Below are experts of layer 5 (counted from 0) of a mixture-of-experts language model. Rows are named router (the router's row for the expert), gate (a neuron's input weights, with its number), up (a neuron's input weights, with its number) and show model dimensions 0-95. Each number is 128 + 32 x the weight over its row's rms, rounded and kept within 0 to 255. Numbers have three digits each.
Before each expert's rows: a language model's description of what the expert responds to. This comes from a sample of Wikipedia text that the model never trained on.

# expert 22
What it handles: Verbs right after to, could, would or a subject pronoun, mostly be, been, being, were, are, and also began, become, improve.
router:097139084152171115114128196111131094133169102131101172211133098099125132181100115186125116120190104175068097110090098092099139112090134137156159123147164096145107136102146145104084093118178129128136155110168166117116069087135110099190137106102132128093129153122161076109058054165143102123
gate0:135152105163098098065103134106133179063093108115077132169055105115138133211133121078122123151108155131108159138142139202118086116143203099081117177156164141104069133104145151135160146094142208096163123143147134110085132107123153143116052133073129154113147116110134122160104138142126166151
up0:126092134067099161115161139124107091126159148080149169151169052148122145033067088155144130077122062136135171109106139082098070158135122086169121138101146178105154115154138122133188110151093048135114178108092111149147128136100136094161183138134139132128140142122120141098115099103161071129
gate1:171196114156144138156101156139147134116164140122092166115126108101125163189151144126138124131110117059137176196181095184121099169115140170140139149160149093098120090137156161110132186126202195097134174177100163150121163140140118183126219108123141091115140081135152131172108104110133100100
up1:107179122114147183107133138167073189120106165159035139150144046189126148076123111111117102103127128074114214098102074180153104067109145114114133130094174154138133085124133146113144109137141079115117144095128131096106115139160083072112140153119160127111161172133092102155123083117088122125
gate2:132107134121106134156150125107030178159187099132095171087168092215195153107094125114181124126108158065147174114091087224141144113090140142111080098137114113112145114105111079145127115111139136125146107146101168134122056114171157122128152141129127158091108157136170140132159107143102101154
up2:085116140121107107079123119159154153144102118156149076119116109151126109118173161130075138119105117170139142185147133113134130151161103130118164089065075206120072168121166163086111139153117078163128114166110061152110207151148043090107140167095131179093161138136143124153114139104128135203
gate3:086231112074106089131158105200079102144124177160157099102152108146129085117170129148130098197134138134173094116125126120149077117126158068137101152141154132092114148131094166143199127122087183097146133141158065120138151186130152144137124136089126152136127111173173160139148166073085138138
up3:177133125083070126072081146124164107080131097125085167141199143171165135189130106113094089089149105061105122137143076146140165132103148111134131115182178111093122124081088145161107119159147142133118153113120141178103124085128153165107129069057063160119142161169154144119140128121061113093
gate4:183100136162145097127131171093086102115133181115105150153099138144092119103100083075156174074096202121154146090176150170132070176118185116090134097087089112201136141075210092114136154128137107149134132189118112067143158146121137119150121172167142158137108131162122110156127120147142128081
up4:097167141166133141131103116129146176120124072188129118118151101201131154158065131112137108085147088128081105072123098097130140135150105121158069126142163059134116125102148131113137108158158107115128151155104216160151081141187114139133065083175123146152125131150167147119163096137043190143
gate5:144095154179111156170152114128130163058085121111108128129119071119049170137151121106114176151171118115135112181155165122141132093143201124146119117106153081117173075157159082156165146105173167136185152137115131111115142151130179121120123108073203092102105120086099162154119129157149102206
up5:124136119155212133123123114199115143149132096099151136100166141110105170177110063113131122108087143052181172129154099172120171162142094187144130191150113140148076130160163159151148119110124089071144090130085133124179151189155165149074163163082101123133111133152179155159123120122124122159
gate6:132156169097143162122129197119158149081160112144147118121180183125174165150138199110194128165115144109130130185121133144107120141165149120078133132136137076089130154101169088113128195143181139138116080093146073084116144152119190179138192137131149122094160111119122104201095116153123130190
up6:176116112180075150165127067120093103176073141074115158111164148105080123091086107117075107135143129146112144103138129088097092065117144104178187137160095105103149098137080178155162073134076153111138192141145121110126127147127071126141074108165163094122096170118150126072133128076150109108
gate7:132112170147090161056101098088102161118138171108029124124132158103073093127110119104109197115171144176072072103152141115155071118107126139102135095200136096118133129137089063097160133143145182110162128130138157118140099119165152146074103133080141126161136100124140106172092165112121185120
up7:155128152145206171129115115074149180185174121118083099158080078097082126139115142133134163073105209133075146119171120050170122095145064128106144145144101107142133109128128099153168161146056115090126134172142139120104094170122131109138110111118131198170162153132140095104099145154144159130
gate8:135119156167155101149127140139152154113073133134103111136071183165172122126124164121087126133145135129139130057080152169087186099152096165139133184113172150126136092113099142146146076182184103143113109064073166142117090157152068111105142179154107133168117164134177075078131118180176158103
up8:084094130135162103139097136125148144121149100133099095132115189134167102137123193090105200162118154109124190065116163135085176119149139115100119124111188114114124083096099145115123054193168084115112093077085147166139116134151130119110167130140114204165144147087154103097146112149112184063
gate9:189162100109101146132120143100143148069172159137181124110141139080163179169178163119137134157109136164137139103104132135124138143105130149107119096109165138187205178131171132094158160168140089107159114152086131068123141209122113150109116102190125105133117120160030109139133087084078149103
up9:137119084109161135132086126110144206157170102090146143146195176066185121109155241148160086115128204128188152122106158148117114089133151131087133109119129201106144116139132146105111123121148111074142095140150195081107140156136130138117154129177110136116166173109123128147135091087107111144
gate10:120146111148120197087113172101156082129191083069105111101065140172177155099131161147123106125144194127138097136145130141193167107087157116168114138111160175182175097161084136118106070108128139078141116118168141105132113174111151112142134186179160180115157110149136133165116071140138118080
up10:138122154152106150101131138159135097098178135134093163152117064128170169143092179133127110126148137109127086116163148118182178217085116077160203146108140178174179196096127127129162099132130149124131175090155184061131100148133082112172137138121112130130125127112080164169116108084117185128
gate11:180102203145141180076155120149082154035114140139177124106133168196114164114091119143146131140163102069083098143098097155115049064105144136117126105148128100127153125163097156122136175127140108105085143146157138099086129129113105136158034099097123091110136142183150128121110115159127133155
up11:155096148189141126111159127077108163089172125162132120179022074154099098140161150142152142126125090201117159136146116084088171152136076146101115101104208152129142148163172166066136156122118149156137098162136158123131174134102084165152122120075104154110150140192106135154114142149158118111
gate12:220170084099143133126138150149116115103107140152074136143117171099129090137113147102185171115161158127089096085132136043173161075146201118149132151161130118169152150134142119145127147153061120175156141077102168074144100183110126109148087071092158147143118097062127126119111119105103135119
up12:109075155083199133124126103145115123133135111180144118131170140126140152109209227116133119177150107135136165134079060050133104116113119171180161118093135157114150186188141111147101100169130086151104166149127163134093156172151120125097113128124138124169136164068163093087130104145108116109
gate13:078170149159148134114148139149133203152097159113112095120185114108132122094202162081120146138076190097145102201087114141112122093163174180137173136155092166095077129133137103111091159111134137121143115107157041099125142096120157148117101196099136148103127109159080169171131122158110168148
up13:119117139104167097135182140155127171094147105124124083141130061148126153226152083106123115143088137140142096037143175128105132153151049161153137179115101160090093175122154102121131092065118130112144074130104106142163168183166129181121117133126118134114119113161133106154174130089145196141
gate14:187118151126136090093118122180153092094167160129147097123116144179117103136114091088125176083131142125178100092145151166102156152104084123102123133106042098089128054131075060092073087091124066128133153105127065164152107127115151112154075123080095153131115147129126140120115157091168079118
up14:120116079163150110131156088086186129074060138118152117134148187108152134159113123121112106152111109163169124115127119139133190157095077084102183219104106157042123158117122134139150176117144132120148144181169162139151150099107146153153149086170132053164141120161087089158119127121105123181
gate15:015106129102177081151087121150111116135073107064160099148179132082082091090048144125143088148143108106113150102137089087121143141097166082130169110132156153139100191124113143199148165103102084096140112172138133131125160137135101132157108072169144165112131134105122089137136109132134179128
up15:161146132182061135093131136114109180081168142142124153078093168193118109126161106106151194116072175133176167131137166149103139115140130142152052127096105103168151097155172124094117127148137144129125130131127128128187122125146207153108119188089096126126128087173086179150133114104095085196
gate16:139193137108086091096152149137141143037099169172068102185080149142126081126114138107120100094149163198129124196113146157127111115160127139121140133175101126109088119123175067140131124124129175126155147089154127080118113105134074166130129141047067114119121098088145158086108165165097145113
up16:133137157175121146132119154137136157122135117123124130113069114100087148130122183103143132105119100118108190149154135171155182152136140094119101060102140126169151070106095094105130190131087114021121077123156127138133175075091147117180112081079153160093159167175104137174130145144179101185

# expert 0
What it handles: Forms of be and other auxiliaries after a subject (was, is, were, been), plus adverb suffixes like -ly, -ially.
router:124101087131110128122096136126141089118135156111148201178114118121112095136145112163113122106156148181128107119090118180076199120122197094177156114133111116110135157160111110151156145097166174174129139144157157102144100114043088162196150093128051140064148184138116114137109119195096095128
gate0:138105137202078111141126059105160147122118127134167118166082098144054177153115167100084173112161113155091155107114124112107162080121141106148179133080162070161184086188125079139156160128078117117146101114115147082129140162124134111121177124203144103137091127121151135105087084131175098139
up0:118156132129201137096085165090140179124194117166117119063096153097169078179163111127116113177151104134185148134164080081136060189142133152082136104116127124119093138110114142137143139144088149115172138199148129174163117116140183154139106122134136108158148118182133156112153169128069184090
gate1:104148180167089141165143129142125100114106147147095053146142102076158118091150111106103151170132113119169116171091177183155194106111110133151127140127153133100116112074125131139093056159148184135085142070145132149114089128125178104069192103090104119117112114057065163126111124146113129190
up1:127133154119133142055143113086130142154088148130156140105112098109203088117042087168158142126097109143133116053061123074106145180120164118151137144113092181122142159130078168131090182139162119143105153151154065088113121121093171113136076162130131130105166165140119176074096111167121097147
gate2:134160101064149116115129133081158135079153135149113139132148088170153169064067160107097167140099080163183081158118114124132148128108126126143175129110167168151102151133159122166105207149078148184154103093126197148136173076145145135119208123081133137118119131180140126176136172090116142103
up2:130146055096130202099132132145130117180131167054132096189133158077143102132103091152169083062186180123181149101121103073133184130148129138126106095120063127121197091099120104105105072092201137111089132141110102105149163137121137102117178125141125160132124115131098138112092138148127144124
gate3:109134186129145149096139135141169133116162096134179157108081108182132138098143159123149158106130091137078066104138069122143204170133101136092087155197123159092132102149099118141143064076107117049164149148158076185160123121138172127188099106076134150126134127191171138126110120132125155143
up3:187154087173160132102115099113099146132090137132137140139101105157108126116214155117083137169128117097186190165181144132119079148140119118127120158027136083136124098152189205156117125181088137101150100122157119153123160162150113096086135146217119137148112157087155124146163134133148139151
gate4:099133154145138124190121087152102122114168131095120116111166152076156104144173178093151083153165079180064142119149119196149137186137174169139146149179145205146110116123099153118092114142062125056088139103167141147137090143115151125150133110087130107107165094061070113128102125102155132101
up4:085098159175139126149080106169104085107086105076151112074184158087146135140150178103125090099141057150133145149119118181125128130094133093120191127117130174152079137137066117143120177103088080062131147125167071155129039105129128131164133107150146129102151139116068106181117115091130128138
gate5:152171162151130129149133148115168151128123113147136073115114104158129117156150078161105122137156170181135122210121101113124141086161106124082104141182135051104088102143114068075128072115097192097128141096084139081133102122096118115126096098075202126151129161171192098063131119160154115127
up5:063129103068152127093141050105138153134152135063101135134117107078145134187152083144174121147156153110173108109147135144089159078141165083156154103149143148074121095142096228119157119078152109128125099075123127125083083124123105106120135160175087173124150131126099155152160109065086139148
gate6:120163116194074203144116115047114175115103154124164116137036109176100142119151156157181160144149099172135124164165130072091141162119133141106122131146170147165130163139172138085141133109140169080101122184123206101116143163106127118090121122127095081120159098099094084122130147105141108164
up6:116167159119170091129145144124132112151140112129148084156133174095091084177185168130106170166093101110115128108117191138130064034126145155103110186082066070131129097144150120084104092115079095152140122078155075167148087097143138161149144115119110119116130071094137140151076137087124103164
gate7:144112093113148140112125116119155079103129105043165116120096094119114142091157099099116102110155171094106123090128158131083122140161143086153102071124061111157127128054119196156109101202099103133152122097138108084103126162127139129083081133153096208134072097138153160126116165120137204171
up7:089136113111106046071100131121085140111140162116096128075109061165067137173133062144148083135065115132155095204127133092115143102156142130118144084144104111168098058117071092097178169081104141111137124100121089116097135111137126111083179174158094145125131119107140127131100115073148152116
gate8:136121127145185092123131087132155102175157089138091176112125127123144108183170059133128101103115173129093130109163149097092144131151103137143193127135113121168192151100102112097116181150073161109113123104128101137195125159099121125174077149038165098125130180094196110097134152164080169139
up8:140103112101160087164126112163090137141088134132142127120090103138117077059169085125161121163106161118105119152076114158122097171157119143171108065106183200078161147134168081083068095104117085094100153116135150111143157122129079077141167137116114131126137231151168141122152093144173151121
gate9:030125175088152196128129137079097109128145123094087092143114124041110119124106161121124098164102140088094102152130133068107150168115143138105178073149154173175135104117160084188111152078102114068139132079114118168149108126138135120149120139122172092107147078077149102114121165161161139096
up9:049138136087139129160124160124101134121208171138126134112129104073152111107183107131114126155151094137169084158128127118160190192090126141113195124124145174054156126120151140149074134072116181086133125078142175163157127143142090109086184155152169120130112145121163122147126152097083165079
gate10:082092133124116128118139130179150084095162119120147094120178178143137173117149174096136111150141139140118136096105186121142071198151162093163175138041116157163138169091153116150179138136130089133115126123134135127133212109129099124142166107195122168094090079056078124112164125120155180114
up10:137160094118117161172166113156147122137106141088149137147106108131114152167127117160182099107073097095144166134131126136127172068112129096127094154140139068069123099141148065083219098106081095100155119130127127135121133169114144184160100089137134023127136146127198084175100116089096121140
gate11:121164129115149141102078101159113138138172099071149113111135085125188108138120148134157040121125189161085174076091110165164116150098160181109087118130120197073106167112141115173064149122132130137100147161131079036156104124123121125133127158110131138135150131155164152109087137132050118097
up11:123180113100157164130113073083144111137131097103131116110117091149114109123078184129161091124119093159163144070138133136115143107103125076137068110141143113083161141105160098143065129095136123129120149162153072059184038134134153123158094102117128098127160127134175145085120086130019097101
gate12:141182084051161138095111115125121170114139173081145129137139062147161127091199119162136112115108144160136105116100164163124084150104130067109129084029134094150114059133156102144093152099138161070126135056104117156117126115109065130109148179133128148119148122113192127116116119088147166116
up12:094127151118185099165125111120191117100084131130077155062175140092086144125128101112080073183117169075145152176132199105112114109166104134107105142136141128188119137051093168123134178080144139153141131072130111106133099145142182102143094098118159137126105108086138143166169147143126126049
gate13:111160136114118159155160039198101131171122140123176155127105147175123111075143100151141137100130182148093116105110122105129197161141127105105130123194154087115119094234122130132102112087099103156152068102120136165149160106109186152137161142110136060128119159080138116114094151153183156137
up13:083121123076150157119153135148080122163136142040131115183114161159087096099054110171101101098110171135084097099105161167126074169122105129119162052158154178121115124157094111159104062104123124160173144110148138149127075128127087149127106083118148087114117175089156118099108106085145072122
gate14:088147106107157116143156158054146150161108140173172173139122178116151122072125148109134136087064106105122077175127188176117122144129086127114161125130171188113128091096102123066170087104141060072168086133164127108141123102150167097147071115105179150122140099101092100118126141178124141179
up14:137123131128086140208136145120161082122078122082092100159109031083107137119163106153148089107144103109141070169157101104100151110102161083163108092200137052077150098176114146129148177125141172080131145113115095133059129151110157179160123113173130130128158124143101127146101088135146126117
gate15:105186089142171134099174143165122145163107089178102131122167148105115168105084135101179130069132173109156166078191099110122128111171119099134110125164122144097127099144170141192144165161125121146194131204121120189142174130143110145099073097157145112157104093123079141071168139158099156165
up15:129179107148086159192082099156117093155094096103130119149104126164074071065134207164154161157080106124131198138088147046137124106121150113127103161134140064089131142102164180144172130132155129147133129138147127141100066146135137115150149129090093149125153165074169105130062145140147144112
gate16:119127073148169155098127077095073113097107109088131128112145120146179099141110101131130063151137150132152135165106163111106107111135147129130122114096088087159103157149102139142073096127142159073163104093141058088101150134111176096136096147255110214105159137139106086160118125121112167120
up16:106157130180082111135135175123116237160141148172053116104140126153107131106203141131099190133134190150089147139114130094154086167129128150099200171073112184183123109098190189135165167118111097159109155125153121121131108161137120123097122126114135138136130094127171124120135103160152121087

# expert 11
What it handles: First token or letter starting a heading, title or paragraph, often after == or a blank line, such as History, Pop, initials like P. and C.
router:195102085150135170135145147086063102085118123135116123096121166225210182040125162078127123086095150102069150124099089127135147064140123086133129177091111094136164142154141130142150107125127126135124164127178158129144139133154109126086189111120105099128149095167143160162139143143090140121
gate0:117117121111227143167142171124134114144058181191197127120123170104152149117118145122117123099151167091067093112121098117144161103074100151092141099130138117113107115155145166167151186141124157106091113158098141107100163141106105146168151191206136097111081162100071130126114128162154072114
up0:101125104170038127068118143107114108120160083126071095128144174122131080116067127108151109168136137156210154128137145135106117127158154069140090147110105135178145074077130118141077113139165105146150189141124162188167107126128155122053089120088109145134095101135119109122130094140118181061
gate1:205123159154176116183105132175165115127165144122097145117169100171133107107156115110130136092133075171116072099137157139163155088128135101202099107164139106063131142118106111166134145142104100047140155094166074131168120096179089131048139147126121129152097123141120140126130108117125192058
up1:177163127102152119210082124117165089153203208112096100118121116124101136099139125160159096142139164098079138143113135176178073084138129104187150103179127143131157143104132123137063150147071078122093107087123080150145137139124130147065169132103150068123098139121097093179121126113093134101
gate2:150119153147158139094095125095133128084097084195127175107188155131154116089064138080140182134122145170143131150105107165188170103103170098139161139125108122134170122127111138161121183197171178159112128100133192095187075134167150143091133085157149155155134124146129102099077108084085105167
up2:101088114096121162093110108157154108106113133130080178172121120043180128116127109121143183094119110155160100110106104138108142169115104073188147146139121150083161143136105149115125126142139094112132163090128178119177099160228125089087136110090095206172094117156106176096104071111101163121
gate3:097096102147139077154146075115127080119099119129115172145161143160144140130051105127111116099123121144113142113120192092186154126183060138186112109108165169154144155092129103109136127134103111105186114176085128161106141088123144162156143168183055131180136146109067090054157122136131101172
up3:078161177132072126056099132146147153134088172181131074143128141105091100122148179102144182204133142169155124150166139122116155141101135148108170138136159118107103090159122111159149153122155194172125110045098139127144131130166194091147102108140140107100108096112143117105057159059153102148
gate4:127180106200081133110114150150125159114098124156116099160183120125108103151126119131127107068107066132088089103135058201128077069091149143114155101184148126106112150134120161096120124116121195098176146143130074076124078098149122098126086116120084143088153105086116132114149061110163079154
up4:131097083160120153141133146143121146138172136041127205105054081184116100161142080140116170103090118144138124132158188107147130133148131122122155154148136153097107120140071180080139090092119089181149131123209111161099091111089144144143161197202119098092144129144164143134153135146118097140
gate5:047114126144082118107095092125135135190081072135092121109128118105117098178154087114102102127166094187156094141148152182174104165088101134101098126214153148093068167135075115097097201091144143148137145142143117100169137123100146062137142150155152175142103134120130140080102157124156148139
up5:139178154129144080131160104156078144125156116157112161135104129113106110068107072141140165176182076098075111130108148141112141126103174097203192147165089115131116138160120177184136114132125149191171117085111115136122123076126171121124125109089118129079189140089082123146122114148031146142
gate6:177151111140131104098201138122108168086138135077128172158148068118160187170055160126122124109149153115091088092138148135142146101177124102166131122118124139118152173166134124071159137159157109145071137115150107072157148172114158158078140198101078120131082091194117156184130114102091157143
up6:145088148140125092180079088126115132090151149153149120054117092176153147090119098167118149145116073098097124112088134182171087083100141124167167201112109115174101116164105144103119120123089116121090133146136135224135123125121126203166175096171114119112163148141135105108158121101051136087
gate7:112131105094159084167151156134154121162105134184096155164128115096092075143124054126091162152155107134144159147219201139129107173121093145165117055144184171107052147102120176116147143139104122156121165129101132145140100109111144120148126143098088121178081098125047126102117123123168132094
up7:118087176100123138097106151119166133105087134181118167149115134074131138145140101114149135147103123134219114153129102147160104121087152129142137134182113186113140114133127069060184068109169109096114162090114159136146127127150126121156087172120143120164133098160107128179000107137147083157
gate8:163142163098148098137091125153092171139143161116107129091124115165147194102173166123136133098119103080084140143089102156134107127130150108135131096092116115161154154168124168083132112134193099155104142135133106089028147151065117133132145170075187102146241094159128094134123136156109099172
up8:129132128062151144117183159140087141134138117169162195113115180137135095125141133149146099138065166102081136150122072091084139130074168127019110143133109112129165084159132154066150136110176170152161131127118125167142132165155048127144089134090181098124139109126182104107141122125100083139
gate9:149150144141053120118164117098148136076066146127140129137098071133142131128179131079080097139086175166164182157120065103083079133130122139108151161129109135131097185090166183121119122117086105142113107162128101083108120174085191109113102117189078116125156112141102153122113176158144066175
up9:129160156154112108152140125122093113094084116163137075118136070134131165120127112117077093096088135168134174124132058077070082126115068117116126175138119080158074161110160217155120157093133165129147092137094071126075149157128130151104097127191112112095164127149081159135173125161159077111
gate10:140170081149111130128117109115137165171085172063137119072119143089156171122137120129107108156070131135114134118096198164104144139159121125100145167123152159134059185111135108129181138125137180115108103135083055048095198109132132047163154150138126125080122143108150102144156130131196133137
up10:112143154125069086123135143123117218136125067156158116136142072122123147135076131162134115146144125114117153105148023120076070156145143122121174121107121135144161158108101106128083135116143144112108123097124161107189105181155120143191118157102127113207128132144123158114142151236139079124
gate11:110108150143105114119083115147062084103136162103151118085113160134118139165184119124172187165148118195120109152146162144047179141120081125127078091150114135100056132108133119154137185089132137154108164116164174188179145076071122114144132121118126073182069165128139155161160150131137121114
up11:132176115095126141128122165143048141115096156122157172112137154112116153113141086119192101157104160153138111182120087191051132130130150107100102119106091161132060088110157118175164144106141102146134183093176124202201172098099125088133117142145125071125066154157158155136108154140152111108
gate12:109111142137119193135189135139220128088069124138099117171123081127141146164122111111096143104109092134188137144143136142159106145146152132131128176174116153063122075092152148118167078136186139088065179115143129187143095146168133106103083116138078139181083139148103120160106064153162123148
up12:120165103130124130072108078140101187151105108128156141129084118107081147112164145191153119143100132189060123110103136120113129161114174136124095094101087163183100180171135153063162149150127122098116119156061133115121140139126134136185157095065194120115185106123123100107161159142177066177
gate13:147140168105077172107178133133136079163128166061138110107142149154126127148108166138126157070156114138143132127138116118110139098130089189096116132212139108121173153115091115122135158069087118142159154092185099176209117058062148187103090080096114082133170131118141143127134113142090125156
up13:122104134110077150077172140132129126100142163087134163192127160134114127153106107094125164137208165078192119123137083120141090108193122138143097051183106148117128107125120095153176124131162121160152152110120186149186108095141109112159128102120112143116107114146162217099096109090086156195
gate14:121114170098115117129131170092081147169093177128177150100094191133135163126084152130102127124070137092102125135119115137086093143098124091082170173136101086145119150161149151078089168128130111145161118075100089095177174161126031092114104149149148131093087139144165132117186072138170081099
up14:122083148122175160193175132148172119118122096090084115115139102173136161075119106140069119077098078136097082171113191136155139178144132131165202159155149104136107095154115168100121091139126086076107187134133091080111097128131096105132121180182158171136146160126073160134164118159147095121
gate15:101204090122100153149120065171108120167055122135072144169129084124108154143133101141104119150132113171122099128174157171102144133137091149146086117157141190152139199145094176136108085131125161088145125111120091136072114100203137149155074175132137176110163140179158126078084135137102090128
up15:117168140116090104050176152087112172165102147048153117118163113095126182145134100129100084067114171083112137118099152142155086103169166154087138148101116161125127167150120145123138090165161150106103113174071134077057135146106102117148079117109207124119136125158160110135171093123169084113
gate16:108161195143071070088095119131150142116131140171126101124158107153098146150159144121108097116124139150163187187152149149073133150145141110122070125126135138161134148083177091141145156129096134093142082088158171181145190119155170173197108088115110110168155136109088100128062139108187196125
up16:101126082116092081143150121129145125101124063210154126064125142119135109062071150127123142096109153113094166141101094148117145160094193115124151152122093098183084137130117123190154146115165158157158083125149186145107113113139066117077125070134063127148153107096117154144139099115094210134

# expert 41
What it handles: Middle and final digits of years such as 1987, 1796, plus the word ending on in Baron, Colonel, Honours.
router:154099132110077059135136083116113157099160142076139182138153115084177138066128089117162145144165133185180138082210102106162135107046077168125137158159130096109171153115125144078125136166142098096160089116088076157122106096109158107172150119103121066135160101121109131121119133154093122151
gate0:133158098182112140158082050153163089173122158158122107145149158093138099129134196133075102099205168169092110134144107158099155116142124114145076183115164147120121114157155069148055135124147105116132133172109096160174113116154177120099148190139149124095140054137087097150085123123138093122
up0:149127057197090117092093072093155136079079084154194132126176096115120156146138152154134064148182194138096092149101158115132130075115126135069114124114078141122157110142125140098098160092115122101140117146111111149136183151092138147098153069125144087102149086167142132117115118084182190155
gate1:126100099128107135126037086156178141111142135174090142138155083140178115109147125129108113149170207061126132123139079118158117126109189190062117095123114210153152108119093126085104088140157154065123156067141112108121133105146090204084149129112111159097158114147155137116127110132150135125
up1:133090082063170137108146135155160096145184095111096129162130121098116167081100152098155138102145094163161076154112104145139098070146086105213140115109119102084095111062099102181124099150082102175092151130104112151132111110150128100167158146124148123147105173069103177130095099188087110082
gate2:126144151145126132089087101186088122131132096162098107075093156124123135110105136163096080130211128146159126113137126119103170096149119069169154133121198092133124096111091053130121107162145145116122115110080109066110132123140115090141135133055157204091102165167122047179096101164143125129
up2:104117097142079129085127149117052101107116150121120130099120159146143100074145134154091186064102077176091139091105082152195124123089122041114088137120053098155164111183093141161137124127142113159140137156124150122135113137146144112079090158173047145125152102149091116105150167164101118157
gate3:131171146121099129090077105115059142142168106087102135079107112145127127121105152150166160066123089136112107067159083083053178143143112123123107114141170094158150166122115140121038118113135144124104155112090152164176071074125174188153141164117103141157105157161161130110145069086137106154
up3:126114161140152132208111106150149141164099138130128126112134125129124162131126133111103068181090146066106066125135140063081188142156201110181141109142167110122168134124105079162099146147125146139111135099112120112056086074145140100087142203116103142086110148132214133134131104192100151119
gate4:093114071089125135112151097169168157117163175110124092147176095112088152122103129071115062102122109093138088128066071147109175100143165084127163132139176142159132122103077127112064127138129150140117134108071104117086151155130158103161138074119156153137116172083136159174095068193172166102
up4:125159068127115141108110166047112127150113125114128159158144121101118109094126182151152070144086154131165154082150064066130078184112100153204127138135126109157125162090160108173109132120115162107106150145126153131178080181177088079169094167181096177114107126107077094117128095133118156117
gate5:123135147088161165086130126140134107138136144170104095166129166133129088110121218128106171117151126122107141138119123161165140077080115084111062151138203123143111108089116111199170118131070166128139060140133102182162112156143100115132150111172133077116167133135056051139113144157098082163
up5:119148182082144158074146196115111094106129082111139088118136150102120120117180186089092134048121134153139177160148110175129092136137085138189115101129148132114103108045137136178192136131091117112135089104101106164119099136118069085144129131111164126102147137098063140136079125192165088129
gate6:109138114136086100092142191081109124158119085147145090080114116172124206099133161115086139106087094061092173167087105167159090141118204093134147104134129102109138107123146161083137115093128120126141145119103127124102089076114158204108120143147138070199186093121099190117114107107140118150
up6:097092096131084165136113108133174111111126138224109154171132122127123130206091128147146139147178121118155082138130111127149122074104104141082118124134146168089109118152126147197164136132153103126161172075089163116135061170150083143081097105139180067138156061085093149114132167105075142115
gate7:125160192151144173164126152218127106134049112151182140128144165152099074149109124081157111094157121137194129141157114156115158081119151147144118115157121138124140155110173176178144107151112101129121162057188152137110056115139121105116081207151135145161130155121116100121114114101171075109
up7:112229167119114126121162137130183104105083126137147115150140158127137142096110141113127114146069120087116190131136144153107087192117108172128139145100131127062143183091155155082140104123180124114139155153169128174102126092128122078167093152207091121130131107134135127096200136124119031107
gate8:133167115094161138164130130132159102116072106104170076148113178096095084142161082128106097126129146030126116131150152108114085158123174116180094122141167137142108150066124146107127085114139200107129135118154126099114163121140131097140042137176097136140193148098122091112146090211112183139
up8:113124149165125111122154122165097121119143151180113104049199131140104179147082198112146173145061162121052204133088126099154116145185102123116184096128107138124122127113149064148122212097135079140114086113120146093108161151144142128117154111067139144132109118161116149151122103181146124116
gate9:115101135083151107188142110154153124135167061108048125102143168096141129124075135109107196112115142135140142067110107168182154125139123098094126096149130145158111167157040154143127121136125144194142133159116169150159131170183139122131125055111164155148118137162158151111153120065122213125
up9:110103095160107169091188126147139123154155194137192174175111098165093119151128116153098130121151137134184031162156155145050115115153145117048121152147144132067112142177175152165169104176125134129094134137149126141101118133084156142142113206120082160144089135129140145122124139131162097107
gate10:137160131114160119114183111111117138131132144093125132138165154121117064155137189115108123155147157130211115151152116142116117123124189172152111168158174073075112094167098158147100103184199138098181098097091172055066084139110174126144114150195074130151159116114142120103100149120115147100
up10:118131137101107117128170172106153119121150120141183147091111196147113117138182168107157148128183136126179132163143126175128120166117171165196099125155156100073117156145100096145133106155127160106202119109063177108057129106142113128165134100164108130190074081118181174121094171088141154093
gate11:160186062129130126163178137106078083062121155064150094098065118110121152154085175164123169138129080131099125119115185146092131144116113095099106125100119124120143170103159146097117150150112088128104081208126157081122158118158163113115127184143138139098133078078091080180146105154177145115
up11:124131199152155137118127140123218130197116165171134125118150076129113157181148092143165098143139152096150077136143131071118110051142124138072168138122109133094127131147124160128128106100155136101143104030103118077089148154137155149150095091143217165124155124126195126135126140114080132126
gate12:093084111121147077211120138149144099145076120121124126130113171117117121108122171133127142143115141130139168164123174129122130208120145138088201079093122087180081106114182107119136096078104108096088157072148151122141106076130146147196176162090159092165137113118133174157108155193159084131
up12:170161163172109137098066099180095133094164106111102063098157127157133134157131135102119149170142099147081175100123180159114209090124136095124096106119151157103120132170138205104112146177156094151147086183144106175130176178085121134111154130136121122119168136154093066108166135104177119177
gate13:134140130134199182105170178118187112130111136146103117124130150107111116188117095118097115159146103192138107107129122108115216156133142119134122115161132119136076106096153141163177135099057087124164120170183150146158117182108136130108121099178136124121076123136074157074090178172131209165
up13:152156134105098122162114147115110098116160078083160132109052135105140097152126123145176153134078079159104159092141113083090140175140153118193171145153134103170174200182110122163221133106134139145149153161171123158108085163151110126133138089105135136155109110143096152071147189084154167161
gate14:099121168142097143107106135102195101082153107124100149141144184185094131159177153089103161120137136076166113143122141039178142115093093106126164110154137173138133126127160130135180162102136131109178083175161175123157104162182159130114133072172109081155191087086111099094092102153119150156
up14:116159156128112147113082152051110137129157153122153159131143153160100108179137147119120150153120144078117108142122123069145153167094101139169108084161158137111175109076153146164189118149147153114161055123166150131124099134175157131137119094161043051148149098067109077113111077137128200153
gate15:152181099163189166158121147146080169151112115118061130096126088136118136113135114142117086082125101160108135125110101119179166140123170065177090163087140158114136103089144145113122117123093172077144160146181109131161159166115169107078084154155105046087192194124114164137128123105174122156
up15:166119148166148166199145157038109142127136119169141137018105102152154194163141140134133149081161107115133127167082104149176090128171104162098126125140081195148102079172181117082130165140116124106121123157172119071147131107108136174137145148112130122130177111126105161118141172149158105135
gate16:134080152102140147200109111168159134160140092107097108117185128142138104146111076127133120080124091093111073106153103108170178115190135073131166098173171159135119119177121114159129118124055095126067126117130133120117123119154137111133156130078019133166143149098122156120106073156104191163
up16:110153151144141140118156139111145139136141089133161091081139123123116081116113135105117114121124102096166076161136129149169156126140128113178200096156109167085088115168140184142155109094114165119081138105082132126057147066106121082146167143110071148161121138022138202118099098171122202130